Below are experts of layer 5 (counted from 0) of a mixture-of-experts language model. Rows are named gate (a neuron's input weights, with its number), up (a neuron's input weights, with its number), down (a neuron's output weights, with its number) and show model dimensions 0-95. Each number is 128 + 32 x the weight over its row's rms, rounded and kept within 0 to 255.
Before each expert's rows: a language model's description of what the expert responds to; "comes before" lists some tokens at least twice as common just after its tokens as in all text. This comes from a sample of Wikipedia text that the model never trained on. Tokens count by the router's weight.

# expert 1
Description: Closing parentheses ending birth-date, lifespan or abbreviation asides, such as "(age 43)" and "(SMMR)", plus pipes ending wiki table rows.
comes before: "\n", " ", " |", " -", " 0", " 1"
gate0 [146 112 139 148  89 163 132  96 105 143 139 100 138 210 124 138 100 135  99 148 177  72 137 173 121  89  63  95 172 174 123 136 134 111 137 166 106 120 142 164 114 139 164 164 169 118 172 103 109 157 101 162  58  99 177 106 148 127 124 159 139 117  93 175 164 111 176 114 142 153 136 119 102  99 118 100  86 108 102 161 103 138  98 142 111 147 131 135 113 135 109 155  95  80  85 161]
up0 [107 105 108 132  85 160 123 132 100 163 112 107 139 200 124 137 184 111  79 133 107  67  98 162 103  83  75 115 157 164  65 156 128 149 126 157 134  58 123 120 109 130 154 149 158  82 157  66  86 111 137 104  23 115 178 110 107 125 118 120 112 136 110 194 159 120 135 109 146 148 116 115  93  71  74 108  94 154 136 172 130 154  99 125 129 125 126 152 124 136 107 170 141  89 103 131]
down0 [101 114 107 147 129 105 124 110 159  49 137 119 127  69 171 155 185 136 117 152 142 105 165 175 132 144 125 143 179 148  53 106 110 115  74 170  80 129 120 142 122 114  92  97 115 145 114 105 120 172  82 120 106 138 116  97 111 124 143 210 119  55  89 118 158 119  90 138 113 167 127 183 136 146 109 145 152 151 153 131 150 136 105 144 118 124 141 115 143 138 171  95 172  86 144 121]

# expert 22
Description: Prepositions following a verb or noun and heading a noun phrase, such as in, of, to, during, as in moving to or made his debut for.
comes before: " the", " a", " his", " this", " her", " its"
gate0 [155 123 170 164 140 159 148 109  85  98 114  93 132 124 134  99  88 136 176 144 116 203 134 205 110 186  96 141  60 111 119 146  52 111 151 192  94 127 109 109  69 107 153 123 193 111 197 123 107 181 144  86 112 110 114 139 180 100 120 129 125 150 109 134  79 153 153 150 143 111 172 145 136  81 157 153 143 133 142 134 140 189 150 111  77  93 123 153  90 136 110 178 124  93 134 152]
up0 [143 132 194 151 157 117  87  85 100 135 147 110 119 108 173  71 104 135 118 138 122 227 133 204 145 171 113 173  86 210 108 172  92 120 152 186 133 110 131 102 112 100 142 166 155 144 144 138  66 150 158 127 145  47 115 166 168  98 157 127 111 113 123 107  80 128 135 159 118 114 165 145 160 106 144 149 125 150 142 109 148 159 103 117  83 132 124 129 118 146 134 176 118  97 116 162]
down0 [128 108  88 127 114 183 117 116 143 141 124 151 116 139 137 179 111 173 109 114 125 143 112 109  92 111 122 133 174 111 156 107 120 179 139 106 118 130  85 119 107 118 127 108  39 145 142 114  94  81  89 109 108 151 194 160  83 126 138 134 121 150  46 131 178 100 129 159 126 128 160 149 117 112 131 182 105 122 140  84 111 156 116 155  84 137 152 111  94  92 167  81 119 109 126 107]

# expert 28
Description: Single digits in tennis scores, percentages and tables (7–5, 25.8%), plus line breaks ending table rows.
comes before: " |", "-", "%", ";", " (", ")"
gate0 [143  91 110 119 182 156 103 134 143 116  83 120 148 102 162 132 104 158  78 161 138 197 129  90 179 129 129 109 162 112 103 156 155  95 162  95 143 153 102 140  73 125 164 134 105 138 180 152 167 113 154 151 145 141 158  45 157  65 167 149 151 167 196 126  79 116 108 122 120 115 122 175  78 136 160 117 154 124 107 105 170 121 182 152 148 129 132  78 182 141 119 133 135 121 123 156]
up0 [130 112  97 155 185 139  81 113 127  98 108 134 120  81 105 129 130 168  54 152 150 149 127 117 167 155 132 140 123  93  86 130 187  97 114  87 153 133 102 167 100 121 128 127 131 132 176 160 165 137 157 124 130 151 193  52 150  52 102 144 145 124 177 102 112 126  89 106 100  79 155 175  87 119 141  70 164 178 134  96 163  93 115 112 143 122 119  94 142 115 105  90 134 117 118 170]
down0 [ 93 121  92 127 136 105 133  93 118 162 135 116 123 123  81 148 149 145 180 156  93  63 103 205 110 157 150  81 123  79  65 106 149 149  98 138  81 175  92  81 174  96 147  77 120 161 120 136 111 176  79 127 133 114 100  83  66 121 172  98 156 127 124 165 149 134 157 170 125  91 102 162 144 118 147 166 126 197 105 168 140 179  93 105 157  79 153 141 147 120 171 126  78 143  73 120]

# expert 35
Description: Nouns for places and positions after the/a, such as village, district, area, station, north, south, centre, windows, in geographic or architectural descriptions.
comes before: " of", ".", ",", " in", " is", " was"
gate0 [110 120  67 134 108  97  98  88 155 115 125 158 148  59 120 211  82 139 184  93 162 100 121 165 112 131 122 211  79 140  93 167 110  91 106 132 137 106 157 120  84 101 137  81 128 102 162 139  80 103 133 128 102 166 115  49 137 128 127 134 183  96 161 121 129 138 117 121 105  99 107 178 105  79 134 113 118 101 113  83  55  89 152 133 153 165 153 117 119 165 134 133 152 190  98 121]
up0 [103  95  76 147 151 169 124 141 135 107 143 158 128 107  76 194 126 132 170 109 169 121 168 186 101 149 142 203  86 126 121 157 118  55 135 141 122 130 111  83 126  82 123 113 130  73 117 141  72 123 134  82 115 165 140  51 141 139 115  96 141 108 145 113 133 151 145 117 111 119 125 145 123  91 143 118 114 101 108  95 122  60 135 141 132 177 128 145  63 170 119 139 159 183 134 121]
down0 [131 127 123 104 115 128  59 133  65 119 176 128 171  88  60 159 170 149 167  60 123  81 156 124 143 177 128 180 138 137  82 135 102 128  94  95 146 193 121  83  71  56  93  95 176 182 137 149 149 137 163 128 100  94 160 151 178 179 140 114 117 124  60 138 115  71  99 103 175 136 171 193 124 155 157  97 120 114 152 108 148 148 140  91 166 128 123 153  81 118 134 161 157 167  97 141]

# expert 8
Description: Place names and their final pieces (-ville, -burg, -ington), e.g. London, Pennsylvania, Evanston, plus some surnames like Nelson, Osborne.
comes before: ",", " (", "'s", ".", " and", " was"
gate0 [101 160 152 121 145 146 146 110 134 165 118 162 103 138 131 158 116 118 163 203  83 109 162 170 133  94  91 134 121 126  86 159 159 142 176  75 173  89 141 144 139 161 171  81 129 112 121  76  99 172 108 121 115  63 122 145 140 106 165 123 119 152 133 169  67 196 134  90 121 124 108 119 122 108 146 117  98 141 110 123 140 120 131 108 144 115 130 119 144 111 156 114 111 146 184 167]
up0 [156 178  97 139 132 148 146 164 146 167 144 141 129 150 132 127 124 115 117 141 100 108 189 145 151  98 121 154 140 149 119 142 126 168 198  84 129  89 154 155 136 168 129  92 118 139 102  69 128 154  79 131 122  77 158 154 157 141 158  75 149 104 126 149  58  98 196  95 157 150 105 174 138 133 160 179 105 121 111 133 137 108 120 147 156 119 143 135 142 106 176 125  77 154 172 164]
down0 [134  87 132 122 124 138  80 124 168  59  98 127  82 137 103 158  93 179  76 110 126 115 155 106 110 155  90 149 101 163 103 179 133 169 114 103 158 168 137  93 129 152  84  62 103 124 133 140 134 180  78 171 145 186 151 109 170 162 136 153  74  99 118 104 121  57 142 149 104 113 120 186 152  86 177  93 154 112 138 164 131 114 108 123 171 113 191 130 138 129 171  73 102 107 123 142]

# expert 3
Description: Line-break tokens ending list items, infobox fields and table rows, plus opening parentheses and prefixes like mid, semi, sub, non.
comes before: "-", "|", "\n", "=", "===", "=="
gate0 [147 110 123 100 124 140 109  91 158 124  99 103  89 140 157 168 145 137 168 106  76  86 142 145 140 134 128 120 156 116 144 172  92  82 151 114 171 109  79 129 128 167  97 135 157 175  99 123  85 164 118 107 162 158 125 153 169 130 116 143 127  94 114 125 130 175 159 105 125  83 130 117 107 114 128 142 130 193 150  74 141 135 170 171 135  90 112 203 103  97 152 100 109 140 155 117]
up0 [130 105  99 102 141  93 126 108 153 150 111 129  73 118 122 118 150 171 128  88  82 105 122 152 142  95 106 103 135  62 144 177  37  77 158 124 194 134  77 128 147 132  85 153 115 145  88  99 114 187  95 136 117 134 123 122 123 123 158 134 137 123  96 136 141 149 113  79  87  56 133 121 132 141 158 135 173 176 135  97 133 151 138 170 119 101 101 206  50 105 152  98  88 122 170 129]
down0 [154 129 146 177 114 110  79 124 112 143 110 118 117 118  64 121 107 135 141 139  97 125 175  82 188 161 125 142 163 148 165  92 120 181  58 143 125 106  89  97 163 124 183 153 166 200 149 129 104  95  97  69 104 103  74 166 111  98 100 153 108 113 124 147  60  93 160 112 131 162 161 112 101  95 146  98 125 159 108 133 138  52 140  91  95 127  99 118 159 136 118 179 125 130 150 153]

# expert 31
Description: Words like as, that, which, how, what, because, and occupation nouns in biographical list entries like film producer, football player.
comes before: " of", " a", " was", " is", " well", " he"
gate0 [ 95 132 127 128 135 148 154 131 132  56 134 138  89 183 217 130 183 110 146 143  95 129 131 175  93 131 152 127  60 162  72  88 142 136 150 137  73 142 134 126 124 124 137 127 103 162 146 125  87 181 168 176 118 170 141 141 136 175 132 121 131 104 103  72  99  72 121 145 120 106 100 169 174 122  37 156 146 111  64 113 152 159 162  98 141 115  78  67  90 117 117 134 149 105 124 166]
up0 [123 133  88  93 167 138 155 150 123  67 121 108 107 169 194 131 181 112 164 176 156  98 128 145  98 101 148 185 111 242 125 114 157 111 124 148  88 122 125 102  80 141 119 126 148 122 119 123 141 170 139 174 110 164 161 156 147 148  92 118 127 106 110 101 133 121 108 117 133 134  92 210 174  97 134 118 134  71  49  98 148 164 155 120 192 123 120  52  55 113  90 133 112 124 166 139]
down0 [129 110  63 121 102 127 120 134  89 138  81 206  78 114 188 164 152  96 158 103 162  89 124 115  37  95 180 138 159  92 154 105 106 128 132 104  31 150 110 155 153 184 178 181 146 188 182 188 173 135 144 110 110 114 154 143 120 139 151 172 129 153 116  88 100 193 147  89  70 151 124 111 118  93 126 149  66 136 120  94 103 127 107 109 142 163 106 157 137 141 103 128 107 190 161 124]

# expert 27
Description: Final words of team, club, school and company names like University, College, FC, United, Racing, often in sports tables.
comes before: " |", " (", " States", " League", " University", " School"
gate0 [152 133  90 100 122  93  74 160 148  99  94 114 137 144  77 130 156 152 180 121 161 146  98 119  70 139 103 172 162 120 173 132 108 108 181  96 162 112 141 172 165  73 154 132 139 205  95 116 138  96 114 138 106 162 195 162  71 114 149 108 194 111 105 105 165 164  93  99 134 182 127 124 104 104 127  92 124 158  77 116 160  97 163  86  58 103 104 105 140 171 149 180  76  84  96 132]
up0 [116 148  69  96 113 122 104 137 173 117 124 141 140 126 129 158 140 152 165 115 184 161  86 139  97 117  86 179 178 115 173 154 114 139 173 133 139 102 157 153 141  95 137 113  95 207 159  46 127  78 123 129 100 120 179 124 131  60 130  54 199 102 111 125 136 132  81 139 149 192 137 134 118  98  87 104  99 171  88 102 153 120 167  95  41 120  76  92 147 120 153  93 114 103  65 115]
down0 [130 162 134 120 137  87  82 106 161 122 157 121 165 142 126 158 130 128 189 152 174  82  45 146 150  75 133  77 121 191 210 137 114 141 151  80 128 130 118 145  93 136  99 133 162 162 139 116 102 113 194 149 155 117  98 113 148 146 151 123 136 154 120 153 127 117 130 113 131 127 121  93 112 134 155  65 126 157 143  89 185 138  88 139 142 148  95  64 130 166  97  64 121  91 136 148]

# expert 16
Description: Four-digit years, mostly recent (2012, 2020), in tables, census and chart text, plus nationality or country words like Polish, National.
comes before: ",", ".", " |", "–", ")", "),"
gate0 [122 162  50 146 151 108 160 118 120  49  87 119 160 134 122  99 123  85 118 114 150 146 139 139 106  45 100 154 155 139  93 145 111 135  99  82 149 139 105  98 147 143 192  81 114 102 176  92 115 149 140 153 151 140 182 171 108 124  90 163 122 118 138 128  68 152 166  85  81 128 132 126 140 156  70 130 130  92  83 138 135 127 148  95 113 157  91 119 153 138  75  98  87 157 146 113]
up0 [ 99 184 105 124 134 109 162 162 192  34  85  68 161 146  78  91 123 111 120  78 150 160 172 181 125 106 141 107 161 164 127 134 136 148 139  37 169 120 100  91 175 115 155  92 116 107 197  86 132 152 126 147 137 104 121 185 126 142 132 205 146 116 152 132 107 122 163  82  84 125 141 123 129 139  95  92 103 174  58 144 136 121 153 118 132 115 131  88 125 168  82  79  75 167 165 103]
down0 [ 94 112 112 115 158 158 105 173 221  97 163  58 141 138 151  67  85 108 128 152 129 153 177 175  95 136 124  70  96  99 123 117 133 136 104 163 103 157 106 134 169 123 150 165 188 168 124 106 142 109 124 168  89 142 182 138 109 120 118 135 133 119 108 150 133 106  96 115 146 112 133 181 138 125 148 166 146 163 113 119 123  73  56 135 182 133 189  95 141 121  96 158 160  97 149 118]

# expert 9
Description: Number words and numerals giving quantities, scores or minutes, such as "two", "several", "68 projects", "Roord 55'".
comes before: " |", "th", ".", "–", " years", ";"
gate0 [ 77 127 108 203 136 156 153 135  69 174 180 133 123 141 120 116 128 122 125 130 197  76  82 163 174 145 138 103  98 132  51 115 125 150  69 160 107  98  94 100 159  85 153 190  68 159 166 130 125 139  76  55  91 183 129  55 128 177 140 141 105 133 100 114 122 176 130 133 127 124 109 140 188 159 189  71 126 135  82 129 118 148 143 105 170 155 116  54 185 131 142 118  97 120 115 152]
up0 [ 94 106  81 229 112 156 113 135  83 110 179 113  88 120 132 101 118 114 145 137 133 112 119 200 168 125 129 131  83 105  78 111 155 121  94 168 115 111  38  98 149  76 124 167 108 171 168 173  97 122 100 119 119 196 125 103 127 166 143 136 137 135  93  95 174 134 164 139 124 156 147 150 129 149 153 105 173 126  65 153 208 181 117  78 217 171  98  82 164 140 155  92 123 151  87 146]
down0 [163 147  69 144 152 155 241 166 138 171  85 105 177 154  92 113 141 102 127 132 167  89 123 171  97 111  90 113 110 115 176 161 173  57 143  98 165 151 149 146 151  79  97 123 130 163  80  94 136 108 109 136 176 108 133  96 138  77 106 147 143  98 149 156  58 121 140 168  83 132 138 132 149 169 180 114 141 137 135 152  93 124 126  79 143 121 141  88 139 166 145  93 138 109  55 146]

# expert 15
Description: Pipe separators between cells in wiki tables of stats, discographies and squads, plus semicolons separating results like W; D; L.
comes before: " ", "\n", " 0", " 1", " 2", " 3"
gate0 [101 118 126 165 118 135 131 138 138 159 130 172 118  74 150 161 112 113 114  94  84 166 149 150 124  68 137 108 126 194 162 138 135 126 143 110 178 167 131 225 144 132 106  52  89 117 155 185 156 162 117 156  97 101 185 151 162 129 173 140 117  99 143 117 144 143 137 187  95 184 118  93 123 131 107 121 118  92  83 102 103  94 118 139 131  97 106 128 152 112 142 143 148 160 132 139]
up0 [104 131 127 153 117 132 120 137 144 139  89 152 126  86 164 126 108  93  83  64 133 152 134 149 124  34 131  94 100 200 171 114 133 110 165  94 167 147 120 206 164 126 136  56  84  93 133 172 159 113 151 153 108 117 140 134 151 111 174 204 118 105 146 127 139  87 146 177 102 146 107  58 148 127 125 125 111 100 103 110 113  83 153 129 132  73  93 136 118 113 123 168 122 160 116 151]
down0 [114 134 184 119 103 139 119  77 177 112  88 131 163 123 152  82 122 102 106  95 107  87 172 127 125 209  82 122 160  76 132 123 125  83 177 115 133 122 108  98 131  90 127 141 148  84 129 118  72 148 131 187  66 112 134 203 136 132 139 171  74 125 108 131 147 137  89 167 123 144 124  75 117  65 100 149  93 124 177 116 132 137 149 145 113 123 137  93 182 133 167 140 125  69 146 132]

# expert 2
Description: Common nouns ending a noun phrase after an article or possessive, often activity or field nouns such as music, development, financing, rebellion.
comes before: " of", ".", ",", " and", " in", " for"
gate0 [120 119 129 144  89 156 172 139 122 109 183 103 121 135  88 110 110 117 101 117 157 115 105 132 195 164 142 159 130 111 149  88 115  83 159  88  92 140 142 152 176 142 140 150 123 185  72 175 159 131 134  84 109 156 154 116  80 147 124 121 109  94 146 127  88 156 141 101 129  69 101 135  99 124  95 105 152  85 161  95 108  82  92 104 171 199 108 126  98 153 165 153 143 148 124 118]
up0 [170 139 163 135  92 194 132 128 106 150 154 142  97 120 107 121 176 124  94 133 158 172 120  99 158 172 123 195 132  49 176 101  98 132 158 102 104 105 190 167 112 116 107 113 120 154 121 163 135 156 157 145 152 136 150  81  87 181  85 122 162 131 130  93 154 119 122 114  96  49 108 110  90 109 124 104 171  74  78  87 104  85 123  94 118 177 118 156 143 115 140 152 100  91 108  88]
down0 [124 112  87 112 157 107 123 169 110  97 168 130 149 168 103 127  84 128 120  80 185 133 141  90 120 150 161  54 124 121  65  60  80 111  56 207  91  74 160 177 121 130 105 118 129 149  78 146 130 178 111 168 158 134 135 151  88 144 146  95 127 156 142 156 118 158 135  69 120 106 100 153  45  59 120 121 125 141  99 117 134 162 142  60 121 160 136 115 150 162  88 118  92 115 132 207]

# expert 29
Description: Digit pieces and symbols inside coordinates, areas, populations, vote counts and ISBNs, such as ′, °, km², "59" in "31,659".
comes before: " |", ".", "°", "%", "′", "″"
gate0 [110 121 144  92 165 114 127 208 128 124 118 118 115 151 105  97 140 116  90 145 158 145 153 160  81 183 112 115 185  97 142 107 128 111 197 144  98 118 157 186  67  79 116 105 107 173 151  66 130 172 100  86  74 138 141 135 116 159  92  79 167  95 109  48  66 110 126 125 133  83 137 140 117 126 152 124 112  92 116 101 137 128 194 120 147  93 115 100 135 113 116 123 147 168 100 168]
up0 [ 83 132 132  92 170  96 111 161 129 142 110 100 105 166  80 140 118 135  92 124 104 113 127 111 128 195 112 123 141 115 143 140 146 125 156 165 130 112 147 209 103  84 111  58  71 177 148  98 105 157 108 101 118 166 113 142 152 135 114 118 158 157  76  54  97  98 121 128 153  78 125 129  75 125 191  98 117  84  93 129 131 104 147  96 201  97 100 118 140 125 158 147 118 156 107 147]
down0 [163 129 205 112 168 143  93 109 162 100 124 105 155 104 142  73 128 126 140 151 189 120 109 159 115 100 132 186 149 118 113 106 105  89 153 133 153 150 128 127 109 131 162 111 168  77 118 104 131 142 150 132 147  93 119  80 172 128  98 134 136 120  46 139 171 113 143 178 141  76 156 131 111 128 136  92 125 141 202 142 107 159 133 132  87 130 118 162 147 127  83  36 129 195 108 190]

# expert 33
Description: Opening parentheses before converted units, countries, years or results, mostly in tables and lists, such as "71 (22)", "(DOM)", "(quarter-finals)".
comes before: " |", "1", "born", "0", "2", " 1"
gate0 [129 128 107 110 186 179 117 135 135  88 143  40  99 104 183 128 119 143 153 105 184 178 155  62 163 163  85 104 116 110 115 130 154 102 120 141 135 160 142 107 137  73 141 109 106  83 186 105  96 165 140 157  79  88  69  79 146 165  88 101  78 149 146 161  64 146 135 120 129 146 101 160  64 156 102 173 112 131 103 109  69 140  87 131 131  72 144  77 102 138 126 138 139 220 146 101]
up0 [113 131 128 160 221 199 154 135 108 108 138  52 117 154 142 180 116 139 132 109 181 148 173 127 139 201 141 142  60 161 147 103 135 137  86 166 107 172 133 126 106  95 139  71 163 108 206  89 136 168 120 143  92 101  95 114 124 169  77  75 100 156 133 150  85 177 163 142 128 178 116 149  99 135 102 166 113 146  94 105 106  99  55 114  88  95 155  89  92 130 117 136 143 198 152  82]
down0 [121 165 106  97  82 100 162 137 100 113 144 141 117 109 148 125 124 126 162 129 173 131 143  91 153  52 147 126  93 186 120 158  99 150  30 154  59  93 101  58 109  95  58 125 102 147 163 116 114 112  97 182  71 166  83 135  52 187 135 120 156 137 168 107 123  90 142 141 191 125 141 173 205 104 140 154 114  74  96 130 150 192 104 113 118  88 169 115 144 148 163 165 110 102 185 120]

# expert 19
Description: Small digits 0–9 in score and statistics table cells and numbered rankings, plus modal verbs would, could, can, may in prose.
comes before: " |", "–", ".", " be", ";", ":"
gate0 [145 102 104 149 122 110 194 111  74 181 103 132 109  90 133  74 111 153 129 110 139 163 138 154 144 135 141  86 161 124 137 150 103 167  92  78 115  92 144  89 155 164 131 136 105 158 155  74 158 116 125 124 147 181 137 111 117  82  96 121 134 129 136 174  87 165 115 137 122 137 132 176 123  97 144 149 153 103 160 103 186 109  92 139 103 114  85 115 116 133 128 128 117 198 207 103]
up0 [125 107  93 138 126 108 168  82  79 226 120 109 129 111 123 121 105 173 133 118 129 129  87 109 139 153 122 114 191 124 100 123  70 178 112  88 116 110 135 131 131 160 115 139 121 116 130  87 194 104 131  97 120 160 121 136 159 117 104 167 120 122 145 169  93 164 145 113 158 181  94 206 144 130 214 156 114 122 225  96 149 140 107 157  98 146  93 100 106 136 155 154 117 168 184 108]
down0 [139 106 126 118  92 116 154 129 154 129  84 110  95  96 154 190 138 160 105 183 162 138 109 130 130 193 180 134 148 130 149 133 101 105 155  97 104 159 112 136 115 138 123 135 140 179 115 193 153 112 165 125 104 144  78 142 148 228  51 160  91 172 108  98 123 168 196 164 122 176 165 102  79 142 156 166  93  91 149 124  93 127 147  85 129 124 156  78 158 140  75 145  77 157 230 109]

# expert 37
Description: Month names after "on", "in" or "as of" in dates, such as "In October 1918", "Decided May 26", plus some "on" prepositions.
comes before: ",", " the", " 2019", " 2012", " 2021", " 2020"
gate0 [117 165 134 111 139 183 129  83  82 161 131 153  52 192 127 162 183 153 159 155 161 115 159 119 148 149  98 137 105 122 174 113 130 168 102 128 121 135 149 116 117 178  93  89 142 136 125 133 151 137 220 133  84  78 150 122 141 111 141 117  87 154 149  82 155 200 124 121 131 137 149 127 137 104 115  91 167 172 154 122  80  83 100 121 136 158 143 146 156 124 118 133 111 141 107 167]
up0 [119 167  93 113  94 128 132  98 116 152 119 151 111 192 140 192 141 160 152 120 169 181 129 188 177 148 109 103  98 134 163 101 148 130  65  86 122 122 154 123 144 213  68  82 128 120 151 140 127 154 177 166 108  90 150 118 121 129 142 163  99 134  93 110 132 131 135 146 182 149 149 148 111  78 157 127 141 144 150 142 136 107 157 123 141 149 123 167 121 123 139 100  64 102  83  87]
down0 [101 166  90 148 132  69 118  92 124 101 137 128 134 114 100  96 198 102 118  89 136  32 130 166 153 163 133  74 128 156 193  90 143  99 119 130 186 186 142 124  96 153 100 120 139 145 128 162 128 123 138 139 188 192  82 106 105 137 170 123  66 126  92 133 145 108 147 142 122 122  90 153  98 102 168 107 137 150 111 192 114  76 140 114 148 110 104 164 157 197 133 128 125 144 126 156]